config.toml
activation = "swiglu"
moe_layers = [0, 1, 2, 3, 4, 5, 6, 7, 8, 9, 10, 11, 12]
balance_bias = true
n_head = 5
init_std_down = 0.00494
dataset = "wikipedia_en"
Below are experts of layer 8 (counted from 0) of a mixture-of-experts language model. Rows are named router (the router's row for the expert), down (a neuron's output weights, with its number) and show model dimensions 0-79. Each number is 128 + 24 x the weight over its row's rms, rounded and kept within 0 to 255. Numbers have three digits each.
Before each expert's rows: "raises" lists some tokens whose logits its average output raises strongly, later layers aside; "comes before" lists some tokens at least twice as common just after its tokens as in all text. This comes from a sample of Wikipedia text that the model never trained on. Tokens count by the router's weight.

# expert 34
raises: " and", "\n", "ness", " (", " or", ":"
comes before: " |", "th", " October", " September", " June", " March"
router:136112157129125117133098139107183148141112120122118142101137127163138144128153164100124140118087100154097155065075107142125152153121128138075129125125112121159107102083122170137132170142105127114132132159144113105147113105124125158112134086
down0:092089163123157135147131092127073166116120115163120147134123147128118109148127121125157120100113117123112139124139131130130150146105124126118132170128129132136157139109151144145127142100129110142115149106130121128146118138115138113166139148
down1:127185159099102145121128126133059139166126193109137120118148128106101121103097164106147132082142131153164157080145154134119180159160093150099078089182131158113164176114126133093105165143119111125129099186090179105105130145142140141111125146
down2:115099147136128113126131118104173112102166122146130142150111148070092133125148074114114124125132137151098153149184138112176140116126107177142068149089119094126102117161128126128101103127118160100165170101188122102126134135128097143119148154

# expert 33
raises: ",", ".", " (", " or", ";", " and"
comes before: ".", ",", " of", " in", " and", " was"
router:128132119122133145120131192122139123140077122126116153205121105196125151162153149104082141196142131151139164125089121072143133109128140126078058111139121094127156151112155121107094100195124139116141125100125101137143133125127121146104176092
down0:162163129135105181139162145157099105142112105182140151138121119104141150156112131069127101125085086124112186140128125152148148170121132120115148133109146140093168155114131109111122142141115126122146121118127149119132129114163091142169117152
down1:111107155147127146130146128112142196162083137130130107103128111087122127138146129119091125137125135045122103102133123157135141144089081138110121161155141127130116106130118166170134133176089096080106101126139120113155127167172127113151113120
down2:176116108109140096157136167071125135157137122104130150152100095153172124141145179138177124142138148132138156132158082150148095112126150084143147127149139168123172120116132143127141162114124117159143118113092107145128090117112164134109091127

# expert 59
raises: " the", " it", " him", " an", " a", " these"
comes before: " the", " to", " a", " in", " on", " by"
router:109113150167113123112134130153153170163104129118109168131123089136109164138106129126092100132126089143122085112124114100121115108153144159105133148132135134112159120111136127133143103121126118128125112091091129165156132124116151171140141078
down0:112142133096126144124146114103161143114190135147141102135092134109086190100128111081104102129118109119135158135121153141175111082128092111153102164162163108102139133105152137139121105154141114171115122098129105150142140127148070124094147122
down1:156128185174135099132142131172138131143161131148131117128190145141162115110141089136129126123107099129117116125179156143114121190144153136081145085076105109115115154123114136150141110109131158153139112097141147136099100162137116157148095058
down2:095171113084137106111131115132095127156094138090107130155110138165101123178096125140154117132126131120119142112093133144082111100142143078144104117130171135148155177134086163111145092107146137154127151100081132132121117154074176126118139115

# expert 61
raises: " long", " series", " number", " ", " successful", " run"
comes before: " a", " the", " an", " to", " been", " not"
router:086140151127154127103130127142136128105120107118118146112086136114131154135168130169106088156098138134092116138122133062198177162129146156070126119131113155083164138082148141145126123129155149115143113152136136110140152152179112143120117063
down0:120115072114152104118163150104222130184105111124145130080126127108097121155143112112142092102157147163123103124117115130140120125166118105155165121166115110139093102126098143146132072166135109128126120145120154113136116153124114134092116102
down1:158111144082114140098135090109041138140141145113145118134140128151159188109130135086127116141142167139134129124113134134138077096117118143113102121125150109119154138102162131142104119138101120153126067129148130186097093151090124130110125152
down2:110111112152160087155151108126124159147153129111131132149155138163128145143178122101094136108099168155135137182127162144118136092135133160144102117119103149157100096169123167126122131142158133113100137173146105156136124089104116113100129151

# expert 74
raises: " in", ".", ",", "y"
comes before: " |", " 0", ")", " 1", " 2", " ("
router:157140136135175124103125136138183123152103102104124113136084134170124118158168174094102098152073127172115120116122095105147142138134135136114113158151065106148165095127164099164122118120120129113122101154148138085141113109102168170129132141
down0:122140169101099146090109085106197131117113114115120062141119150128125135122107134067118154102131152119120083155126127140122136128150090057117130118157115100117147113106104132117118087114170097135145133137132097131094144136117116110115164109
down1:141127126137089095152100125151110095133127121106133118139118159112135113132137122073120139115120143147130080174148131086095130120107159108140120142161126159167126178127116130108092093125120107086105155129121164127143142119114083090119105167
down2:099070121109128112140157090118161124118102086114127118099133182095150119137147116157139146116088148131187131153151157098169121094124170131117121130122141169152137121134121116099122122108131143118117112129142143153128116125129142123136092161

# expert 94
raises: " and", ".", ",", " in", " for", " with"
comes before: " in", " to", " by", ".", " on", " with"
router:126106152148117096091093132156156149146109132112093132169081133160140157155135153136100142159130109156142129109102125093143123180151181134081113123095104129093153103112164129144090144157165093071143127109134121161144120107143162155139150085
down0:134162179116110116111141080107097183127139138109121142134139127113127083136117106101098123141110131160092087152124133178145153126151144132142104147168110134103117137137104163104112118135117120109092126143109095122149114162123117156147158134
down1:125117105127092179112119137141165114165110143132109135132155107106141124154142112111126125135150157110129127134103124125135094138155116088111106146102110141115068130132130159131147142141144075136095138100087151118128159106098167142128113120
down2:151113151138169128135106116102133130137130104125134095120123104139157146143134129160197107130123140115122103122125119162143136155143103174157095123121125132121170132142142155114130125092148124119125059086142081151112088143104159139148150171

# expert 53
raises: " the", " terms", " a"
comes before: " the", " a", " his", " an", " its", " this"
router:123136121138093135100094166091141156145101138085086121135100096135130154115132184129110154119121103163127155082100161128113106128145150191172120114121088130112127113111143086137101137164135111138117107134137140125147099162131136144118135113
down0:149173121100118143141147115138173087148138120113093143072122109106103159153120107115098127133123128122147137105125097151107109131074144121116111099156131108147129130101128159100130112130147121137097104149115094109137134101143141151153181106
down1:165152117081108140132172076141103118134175129104158105091136116150113123109119086118117168110100072142116187183125115143156132134117127135153116130099109104113139164114155141119151124101181125160168131147135128130143117171106142130116130106
down2:156124129150143142108095131137150121114078151126117127179131140123154156134166115147147121140159110146175098158126096138147117081141143072100132132130106111135143087141165116140098115164115134115123109098093090119094137131122114141140127101

# expert 82
raises: " ", "\n", " —"
comes before: "\n", " ", " 1", " 0", "-", " 2"
router:093119136128102108086125117160163185136069111106102150142136143124071153170116139114140142189132139168129124110125143086101127125157141152083117127151113122089108127098119145153106112151150106071121133140100139097115069124106131143115124089
down0:136141116158202114139172078150102107168105109178131157114112168142113122087124121118143095117163151163134141101152118085132132178122176117176144149190181136147147131122122158136147116131105133124101100169163127115109131120126101124132137145
down1:141104159136178133111161136130109174144120106085151134122153092137140134134152112122166146082156144160128129127137099098141139112111120137114160123096093151143112195153131131186138112141157160116136148216092073119108119124141144159091122113
down2:149136142119148134111106123146130091134060121156151099171189103128125153125124104161141127151141141127106110096143139096108124089107135167136133137095149129119129160159139157155161107153136131107072148112132147164119110122098125171139097166

# expert 0
raises: "-", "\n", "|", "—", "–", "/"
comes before: "-", "|", "\n", ")", " States", "),"
router:111096132145124101101112134127144137133090082129123132114120149095112155149159164104136132132136126169128111097137106124127132147088110158124099128171112140153118118086135151148110143139138120122139076143109140093126117134108148148122177145
down0:156125101141127126083118160125114137108148105152143154102109172160124086118132139088171148136108174200126146126130077162117120161147181161118093110084147111159130127129118114099137184074116130127155119149110122159118127106140129128133101127
down1:131123157128142101119075117123144135134111138145118159095126149098126135080165179113142124133150126159122127110173133129111111117109112152146120113109126117098110140111128094091108102135144125131094123103177113171152111123164084137146128124
down2:113118141093118129047132111122076100087156123126077150108141139167167166123116123151100129113155111117129146155133151140102133113153118097127139145118111126119081123100103126099165122110111123117082169187100140165150137087101148159129125131

# expert 46
raises: ")", "\n", " –", " |", ".", "==="
comes before: "\n", " |", ",", ")", " –", ":"
router:100069124164119152098144174134196147157116148112140122159137139144140150109132154153109163134113146136136167132127140111143146152136134113093126107142113143103095127097162132139105121147141133112154087150120140119146111147128164157122139099
down0:112069126088126158126125125119119153132143169132128116137123093110124095140115124174135125114154125120102089081136117138107168153144109126116139097131119145114134092105112129130132180125144135133143084111166146124133135133155140139110154110
down1:108104124121141095114133182141147136119135156131111132111089153129119141102132143153122162124132112132102154099131100115115118124127126141123071114137120109121155117126141090115146124116097101153090093147111121137151128111159099140111062136
down2:144099148133078139103113125133134109114122143130144149134127165143073141101121160087154142142116109139151124123166143103115107145147104151138159172165093145113120127133137092111120109133143149111117141113152116151138130079126146173184101151

# expert 10
raises: "\n", " ", " |", "|", " The", "==="
comes before: "\n", "|", "-", " The", "==", "The"
router:115090119121101128081106164108159116136142120111125176126121127189135137163129207119109160133133156150131092078136145082153097141158123150069126119136139108125147149098122126115130126136155110095130135112152143123129086121135132153082150117
down0:128148110090118075135098115138255116152143096127124126095133101118136129147160120110115118105124135148112165120112100122101122145104140145120117139136108104149134125119094153111154114143114158138126130137143127112133147131157134111121134132
down1:191091098142124149122146134115107158143145151121172105102130128109131153160119115097128128154093127087117109162139161139096153144134132133162101122121107160106092165131135132078145078115142144148135146133093130156098060120107103095111122141
down2:114103108132105125132092149119173091144140103155112120143136107128155114096129140114116110124117179101134140125126140080121098102144104150114147117131182107127157110108145152146161150146093163085099144128076096156142104072147159146121122173

# expert 1
raises: " of", " during", " who", ".", " from", " which"
comes before: ".", ",", " of", " and", " were", " in"
router:131115136142105135104105146112156136125082123121128134140138150098129172162147136114136132173158124135108182122137091089108074144148159137100086151125156084143123105099172112120133109152130123144108139135136129075166130147146162135139127112
down0:145148090133140090112147106111098140119063134096125075177070154117139138137177150114146104144091115138166166115145115121131147109095184097112142124122147152123098137147116116085136118144099091113142161113117126096131166112125153155119084127
down1:129153132052167115148116107133066118109146127127102151130172143106084151119121137138167117134116123138130113166115122178114156148122104141150085152117097163128138142132127108073116161175129142095129137106105089109157120160105139089083130148
down2:097146120104132100105150117118116158169106146119118132144118154091166140131114166142095125127132154117138082181146152132138176150120103072115100121113132146128151116103135124135127170133166107078143084140127115103145080146076152118120141125

# expert 17
raises: "s", " of", " in", " for"
comes before: ":", " of", " by", " in", " /", "ed"
router:139115143176144100123140108100186150173095109129151162140082145126153137149154160155132122129141132164120116119117107127126126142101109120118130167166139076141137119100148126164112162125158138116141091181153101110131137095114146156081156074
down0:118148118124144181179152102124132102114154146153125106203105132138077158127171074139121137136122118150107140124176139155119111124111126145149142105077152090102158138162145109129123125116161104127141139107145135120126082144152114104122116123
down1:136133116102153103139143127107137147119149137164143129114083123160131132153100139129109142153117128096136144162115063116129107122156147113129106149151126141057110121167128158179119100104081147153161120122154146126114127121134074107167136155
down2:127125079177132141121151162120051114155137132127174126081153155139159115124134111164115181157125071134169155157159149172119108114136104120133124144060141126097055123149160166154137165147150141162132099129121112083046103128161120142145085162

# expert 76
raises: " (", "s", " on", " or", " in", "\n"
comes before: ".", "s", " of", ")", " for", " Party"
router:078099145120104097133110190144147174160128136156126170158101116120111152145131137168101175132116166135099143127118125089166131117173088122125086152097124132129128140117138134123116174207124151138103121110115137114139123142130150113120158117
down0:174109096120162131103143125125152079116127162128086148129137115118151146114133139126152140098183124145096156127158139129083158106163116119140104132131102119182129081182156159094141146147124125165128145109080091137141101081121120127122107125
down1:162197123098144119141107132149224127157164199137128136153123098154160110129117147085090121134153174123087108130109091131152101143155138091169121139166125106110101111167139154134117173140130131143112148155152154143139122129084134144156135115
down2:091137121142102133099158127113071127160122145131165106145117118077150132166135181128115118170119164102146138159127091139104171151129102111132108102193130135155117151173140124129078171170118128165145159156105114149123134187100123190094130178

# expert 77
raises: "\n", ",", "."
comes before: " |", "\n", ";", ")", " (", "),"
router:146077118146136137107139131133192131165105127133129155128111132131131186156124154105124130157109135151130131105101103100111155120165146107137087101119112101142178129119135107148126134138113148103130084136095113147102091149107131168146143121
down0:118120137134134142139138093114127127153144111144104138135135108135131116112136127127120088119112108092096127132100105162123159157097122150151129107144166122125118105157128119142121087085131095159138124110123143129155130092167147111143128092
down1:122132105126160173091123129152148162106111139119087134124105146161085188130149125134067166128138106154129110144119140133137139128182129157089107122138127133117103151124155125178115099120144090144140103108178135133129156156109126124151169102
down2:136149154127167126107174142141148107101117159148140128115133143117164119135131084138173129096146145134126144067119148116078149150134117140128129114192146076178150187158138141087136162120127123092142148167116136190116151110150118109099131140

# expert 69
raises: ",", " the", " and", " a", " there", "."
comes before: ",", ".", " and", " he", " The", " as"
router:133137100153146134067131154143137154146127151121148149177131131123125136155115178129080180156138140122114110096113131124143123150145172110098129121141119137136126116120154106108121087154115100123158118106110132106166117157147183209134150131
down0:155139130136150167093108151109174171188129100185145148128121131092116149164125108118150132135133124126134125143115122118080087134166121116129167095119102142126095166131069118155146113128139098122119159159091150127096124186098131107150139138
down1:109102151124096137106108144144112128106126131149129121105172118127127108124132142126146115155093132149116129114114127110132163131143132150140093082132144152166142103112099160175146122154136117144146135129156134158146178125147149137137152140
down2:123144131069145165121135125107100093143127119110133132152125129120122136127153173132103126119141145117133128078099135106138126137172160139143106106148117039147138170108139117133155124137147134102139145204086149134122142148126123133143133121

# expert 73
raises: "20", "40", "R", "km", "30", "05"
comes before: " |", "th", ";", " years", "/", " km"
router:136115167145138091117092134131168159140083100110120131164136122100108171133163130125128114160103120113100118091123128107121128151155147110097096107124131141160144105090129143105102109141112132120108114153120151128108106131111118144130172101
down0:102159152107114135117142097061141140113140145109138080139147129130191149123105090116176180121077116133144104148144111126098106094161105094134115142096122134092128169135085112107150105086177134137129127127142108111065123119107116135144153150
down1:127126127132143117129118146158107089096135185108152101148137137106118139101120118139163110127100126127193112097130110085154103123157117131138120131175104108134137137144083140133122132146133143120129109162134102119149114144117148104149142126
down2:145150111116060159131113099122156158143117112164101069134130136102131141077130134117140136139111121148142142135136096160183153122131124143170106152102129125177099148110169168131097112153144141151125154115091122154125108157132150155132096101

# expert 80
raises: ":", " –", " by", " (", " =", "?"
comes before: " |", ":", "|", " -", ";", " by"
router:124094165147114094088098130106179107158131095132109144095079136132109160109148128127098132114094161142127155142107124114157149165121122124132135147117139135178085137082159137152144120141154128060099158111125120117124123126128115180145152081
down0:110096116112127120118137120118179110138145151123132154157162116157087137140113151076121151139130118148170111172090119104154137158145145079143146145129155090155095062142124131117115127174131140133108112135159159133138109130117165150154100159
down1:128150119152124102153138124109106128128107119137116129156165125097141135151113160165104137182181126166143126135134069132142125141154142145132136097122047132148147118156109096113224110095118172129136131138142140137103098088097100109129149110
down2:119156111152107125104103124159105146119083117129094135148097116105137122142156138119084109088147120137096089113131191125161087147083104159188105110110114107151102102094105145169154152179102121147105148151097107140102117113116162121140123110

# expert 16
raises: " |", "pe", "os", "vis", ".", ":"
comes before: " |", " to", " -", "·", " ft", "t"
router:164181183157103109094127139118173154145118131134096164142104120124128153166113172101117113126088117162108156088125120098138140162112121146148116120178133112144099142119108125162101119167140153157097124169129122107144095141147172177124152055
down0:144159092120165119124151172099011155139163085140111108094132101168109097118117125079153123148153141105163134113105135121138160098121129154098158129143154148140117113141126136132162154118127119166131151168119120124138153138085147133124146127
down1:136113117152138106142091151138142113110103087145124114095128165090100145127126083142159146112105148114149162135142182130114121117068105080098147105089139152146098136147159173139151137112137129109146106103128133136166169100149168131094170113
down2:160129099119159137157110159145107140144147140145141159170126131095126161123138136133153119102120161095122109103115138094096141119138132177116144143115120102148133122100146122126154150125102113101087106096066128147103118163126178138135157120

# expert 5
raises: "-", "\n", "|", " ", "—"
comes before: "-", "|", "\n", " the", "=", "=="
router:125105181168129103088122143101158136153130162093108129121125117143108120178132166113150170117126177165134121119103113134149112145131106157130105155121138130159126119073156143133113152139155114126137071145148110140152069126112153122105124122
down0:146106146147129120184084137113099152103127125141130148144136141147132167109111130173129138131107141118140140136115125125130117138123146138170055143147135094110144125153136140164142158169126077206123116133139112173118167149097127122102091108
down1:107152129106149153108139156136098116127127057134135099160135122162140128109121117129122110075086117144155106143139098137123105106149083102118115133135130116132141100176154175114125108139118168118106149095093145139118113087100151129160121104
down2:116150131120132124150162120135143109133176135128165099136128092108099154133114122122166145138105126142153142105134136104110081121116147149122166143150129166137166093199131104090120115141119148110071109133139138100129066124128133150178093137

# expert 52
raises: " ", " uses", " causes", " terms"
comes before: "s", " and", ",", ".", "ly", " or"
router:148159123161117130079121146145145141130104083095148152160109152126116133154161163135040116103139121152097105117096133102143120167154110153115148143153122139128171155134130134103069130153141138078106123108124122137120129137161142172110160132
down0:165126106114148130118145117151108135155143157080119113134186187101136112135144140153117124132132160147092123142115145129166174135115124174135115133114113160163108110134169110130147158079146129188116171150104107096151099107115120134098109109
down1:155182143146083131143139127139075160149163168161150123116135113151121166130158102103119104105110123102130129111126107135144114175176114173103113117170160169153100099070098124105111109103123127109183134136123128113110166099131130166100137114
down2:115126142139156094162132116152128129105147107117109144109145158090161120090058119187162120111105166131156129118155134125126131163143097107124102150133107113168107154141131169141069103132122111124147103136120137137113163139154111177115170127

# expert 88
raises: "\n", "====", "===", "==", "\"", "|"
comes before: "|", "\n", "-", "==", "The", "==="
router:107164106146127105092103142097157152170104126087097157130142128166107169126121146128121113130128164161137136111141121101114111162164105142084125129152103065124149121067145169143128136142152134099105136142111141132139088096189145162146141103
down0:125136142111167096112144078128163100145132147124122171092124160117114120111121137113119158110131132099102169099108120096138159130114113100134130103120145132121132158142142133153138109142168084125140070126161123153138108110144145135160112104
down1:111079171120157163155141110125180106136115177137103112128115101104168129166094187118135108135141165131122104146144128155155150116098138081138142154107109134124132154128101138131098146115081143141108152121126086070161127114151101105139141083
down2:146105126133149095122135160122120110128098168101128157127120130146167159100122179108142115124123128112106153161123146145153156126140129176118150092125169117110120102107146135121105123140110145148119117111184166152141152132149165123104156149

# expert 3
raises: " a", " the", " an"
comes before: " the", " a", " be", " his", " their", " her"
router:131119134119100143094121178131145162144099127145101127142121112155111123153145151113072138131134131151115136141123124102115138170145129190144104118081140079114112085105110150146125123154154114098117141123103133096157093151121179126097110141
down0:127107115108106124073158135115133152149131151135120152147106121120137137092134113139105124084135100099116125125157148098144099122143164128103096115118117164099125160139146131167118134107124110177134156086116131161127066108165109124100183148
down1:067131167110131142139132099154038141087114122164142133130155130129090124151161100150111121101157152132120147148141105147101143167141138105182147122087111091157131128103141149137122147129144208108163156178106143099133079140117101119078080143
down2:187145138124123114141138169104139157170083166132126144161118127147134142167142101147153155128152178098134113110112111129109120144120149061152141104128151112149153134112107147143121129138163095119128145082190139137094125115099109085170121136

# expert 95
raises: "s", "ed", "d", "e", "es", "ting"
comes before: "s", " to", " by", "ed", "ing", " as"
router:105119142177127162095124176135139150140106090081095127148109116174136157116147143141101175154079138155099146091122132081128146168128119157107123142135120113139107144065156114139111134141107159137130101114143178106128122151139168162119116122
down0:132139141122120149117114127140013154137084140168113108087156121100114098112147124144142133117124104144145114173117158138143103113111129089185135110115140083123139131103066121107153157118133142157128101160114102109116111131121164129156116095
down1:131118172120116108123145121142140165115127078110123133135128133115101142121099091184099109131141112153109159118098103113143120085124112113110152093140113147143138142100075144147132074096165093113090132150112123130159091145154129108127111107
down2:132101157147101189156151133140028141174142149154140107121126159105155075146132136131161120125118148123123141119133137132125112132118161115113156152131145109113127141188151131147145138159121152091128131130162179120110132128128149101124129143

# expert 40
raises: ".", " to", " after", " in", " on", ","
comes before: " of", ".", ",", " in", " and", " for"
router:100121150125156117105104158121160154175136109124089169183098134130128126133143153075104138176150133148093134099120152144103158141117141143059102121146136098136080142132172113121083143176127113160147117132146157137147138103101161142121151074
down0:126093139100134176127140150132127115100127094119116111130076111143165145118144158158135130111132094123132112137116122138120099116115152123165126140143106105148124125101094126134111133151123160115126193118100112157119138132153077119102159111
down1:149112130118149126122125129103218106106106145130129134172124130145159143144118101145127146146122099156131156114138100158129110117100150155140090124132157091143090138159108076089099111132172129163116152130111103105142168130100087126151172165
down2:119126147118109158159113117131103146179148106158082144190114107163177125118127157111150140105154115140110104134133119136149154105153141124123155136166131156140153136101120147146157145133106092162105163132130084175104104154065150122125159159

# expert 51
raises: " in", " on", " for", " "
comes before: " the", " to", " that", " a", " as", " in"
router:104112136171142119125127136122135152126103088119156144132143105122082159128161137132100131131146140139119130099103111089146125156154148124131079130149135119092139135100139129095125091144152125131097118137125139143158136140130140143134149084
down0:106134161150128128150127100103168155121169147099140112114143121144099139138117131105118151108099139114152094146183164158103117112117169139179114067097144150115142135103202123138137136129098120167164115111142145157154112145147124161127137119
down1:131140122103086113142124145110138133114098139116105126126118122096103162081111133102118116116095148112127106080099149103085091110163093126148111141125164115164063098123157126156132120129111084133104145125160159147180180142156136138116106195
down2:104180121113153136118136105168103138061125107124139135146111089114132120102141101142156134139089152139132163129157135115132152095147142111080166091131098137138125101132127167202162157140112143160129131104118123152176133101132160154152123125

# expert 54
raises: " respectively", " combined", " (3"
comes before: ",", " |", " (", ".", " and", " in"
router:151129117129098143112131153151165172158116079098127132185090125147144175156167128102125147183117173140119125124124095074118137157168141143090117115139139130109122174095142109171095129153104138107150141110100147136111075108125146118100142150
down0:129112113132134130099157138149052118135113097132125105158138111115157112107136141128113125108130102153172150166136156140138115107135154064105134090182104140128161152163167120118129142162093139180125175151128164143092188137130171108138134170
down1:108116203118165132137160082130159108129120092094118127089153137105091131119141133106157128141086158110162136101122122133093151128104129145144101104126118073148127111123140150101105130141145095100134095153108168131159086108127134128141074170
down2:124098118131132133176126170132066149120153152145139168119134118156164128128108151133107140127134136165153123133090091126141106133149131145118153119123141159116174124157130098108132141169144142108130078128117158129115106133127125179128148158

# expert 39
raises: " its", " the", " many", " he", " then", " his"
comes before: " the", " a", " his", " he", " it", " its"
router:107094123149107117089101114115143151126133118151137181119126123148135154141190148115121171117103124125116153094135092155132125137119113157115098089126130151101125084117129159167096128148124133128113099117117147098121134129148167127094150124
down0:183121141120119127111138102144142141119143165071147138125148087079110120106163116122103133108117180137122113119140070122126126138119116112174155145159154121143126157140130140174148132126141105148101101108180110136068139103159105052111105108
down1:124121131129118128157091126175255129105139123118124103087130106115129128143145121118138131106128116125131167126137130155125169151137112099160103121095154147133144130158157113118131118104109159154176156123104155110118109102081136132136158102
down2:154093101152105141106155137110139100142104114148139110106108112136142141130138150129103173101153163176129136113155126121130143174128132137121171083100113113101155130159110098153149142077165142150170130105137134120093122144131181144125095104

# expert 89
raises: "\n", " ", " —", " 0", " (", " |"
comes before: "\n", "-", " 0", " ", "==", " 1"
router:113105111127170057082120115109176155143100145141086124111144132135127127142113112147065119181157197154130118121105094146140100165144132133060088151150135100133110155095142091152135121165156148076117095056135125111181127139112175165144122080
down0:160130123164121085057101111102185113125108125115126105124109130132116183166094078127142126127140134113117122124111155139165091139080112139125104120133165109153158135104132139145079137113135136120117090153104148161076139125129152115137131142
down1:145165100120154119120126150193135133157135146115160105171107118150150121169141136143177124147133115157101144157156085158144137115177073156105145143130109120117125147092109104126100101126164101109135141105164153125110126110107118141103131128
down2:136120133155127076120149108125173082118145122103081125162090168099110116132129109117138104103108135123113174075138162111133149108158160131145162141137144117129096128185129126128130108151122154155096116145144149101104152113115134122114121153

# expert 55
raises: " of", " for", " (", ",", " –", " and"
comes before: " of", ".", ",", " in", " to", "s"
router:113165103147151122113124170136166161138158131155090170202109112120137161145125198118111112164143145144109155106101098098127119098091139131134081143150084094105130141115132105146098115157116131157114134145123113137117132133101148177126132056
down0:151108102125164084101158093083154139120131137154118133123160133107133144150121112141180151181174151119141125134151116144150117127117136117079138126101118136133109137095153123116088140129118105113127140073147140147130158086106145149123121119
down1:111135137148109152105180157088089095091147128115129127117089112113133123104155187141128096151187152127165157132115131130095125134145135143112141149109137160127131140131053136118095080091147099121151137133104123119129136129123158122127160148
down2:104148142150132129137094171105162151135084154130106134115145140118125116104135098125110082138152146101166088123113160113141116144103126110117177148096131114151128119128107101121102131139119167176130122108112112053080158144121135117109138149

# expert 31
raises: " |", "A", "In", "\""
comes before: ":", "==", "===", "The", "=", "In"
router:089122177151115095099134146099165138142135099120111176133112119169094160119160148154115125116118172126101147114101097087119164157168117162117127174139094074126140136116132149151101169129128116070134084146142128099170147122157128157137159107
down0:132105089117161105124126134130108138128065143077118113101092149113145126159138101074131117152129079107062137122116085163147127067118106142140143119111117139150191112156135116175136098136126127126139144118128112102126122123153097114120104131
down1:101174134110179134154132118087087093177142142091138129095097118107133110130115111075145132141141115109156146119152122135115124128133092142099113150091148087136084126106110119111119180159121123118105156117181133122121136096155109139132119135
down2:126121148146087111105141076104123114121159144117123166106118089133144125127150141139121117111127150180123166140137148150127161150186134142141152087120179127115131165153075148126140113136134161141129161139108139138088149208132118151138130143

# expert 24
raises: "N", "right", "act", "c", "E"
comes before: " |", "N", ";", ")", "W", "E"
router:136138150135101096108084127102179131122124136082127120127129111123152141140121132133117171172118123146106148104115099127134156117158133128121077158124103123141152132145101146129122169123130130130083069143115124129140095141166122142127137162
down0:133132133110137136117141136120098120115129142113125161153061129110168136064107134129152147154135117120107130119139078138142135117142096107115163141157127157142143125193102150100140133070087103119125126138140105111141125128116124154089166124
down1:129142092139122090159123121129064098123086114112152123096117143129148138127133110141104136105074111133126072127096109125143122123095118163143128134097129145147123126103099133102140121143119168108100168100125104130155097128157170149096097150
down2:137169134111118111116131126162148135148116125135135117127149134133134137137179145122102169155118145120092127144133126110150118106126117130132127128086140142145163132099162122119088145124116147130162145103119162118129148122101101131144086177

# expert 93
raises: " them", " the", " all", " a"
comes before: " the", " a", " his", " their", " its", " an"
router:119113103160137143109111134116130163158085129107088157137105103138107156128130176114072166139131110167109119109109125092123105107132136179166111122102127127128160146091127117106125131145139133144125098105135141138146134139110135146087136104
down0:090108154135090139106127131149100110136097115083157100130117097144146133137146142143114142146094122105139126131154127095100154112123135166121131138084151142125135131104150152150129155139126122095098159097174118121124165135131116123117120156
down1:119131095103111099158138094127175156135114134101132143120093115158135163109144096114093147127135141151143138136133150150159147155126105140194154128149076106125151141141148082122138101140122138147168114120104156141094121159101092125106103118
down2:118073114152100130130129138110128131135127127153162148147178104129098131126113110134149085126147110116151106104126104118126120150164163128105162099141142126145142094128162101099153105125126157044124104130131136124121135118125133146149107114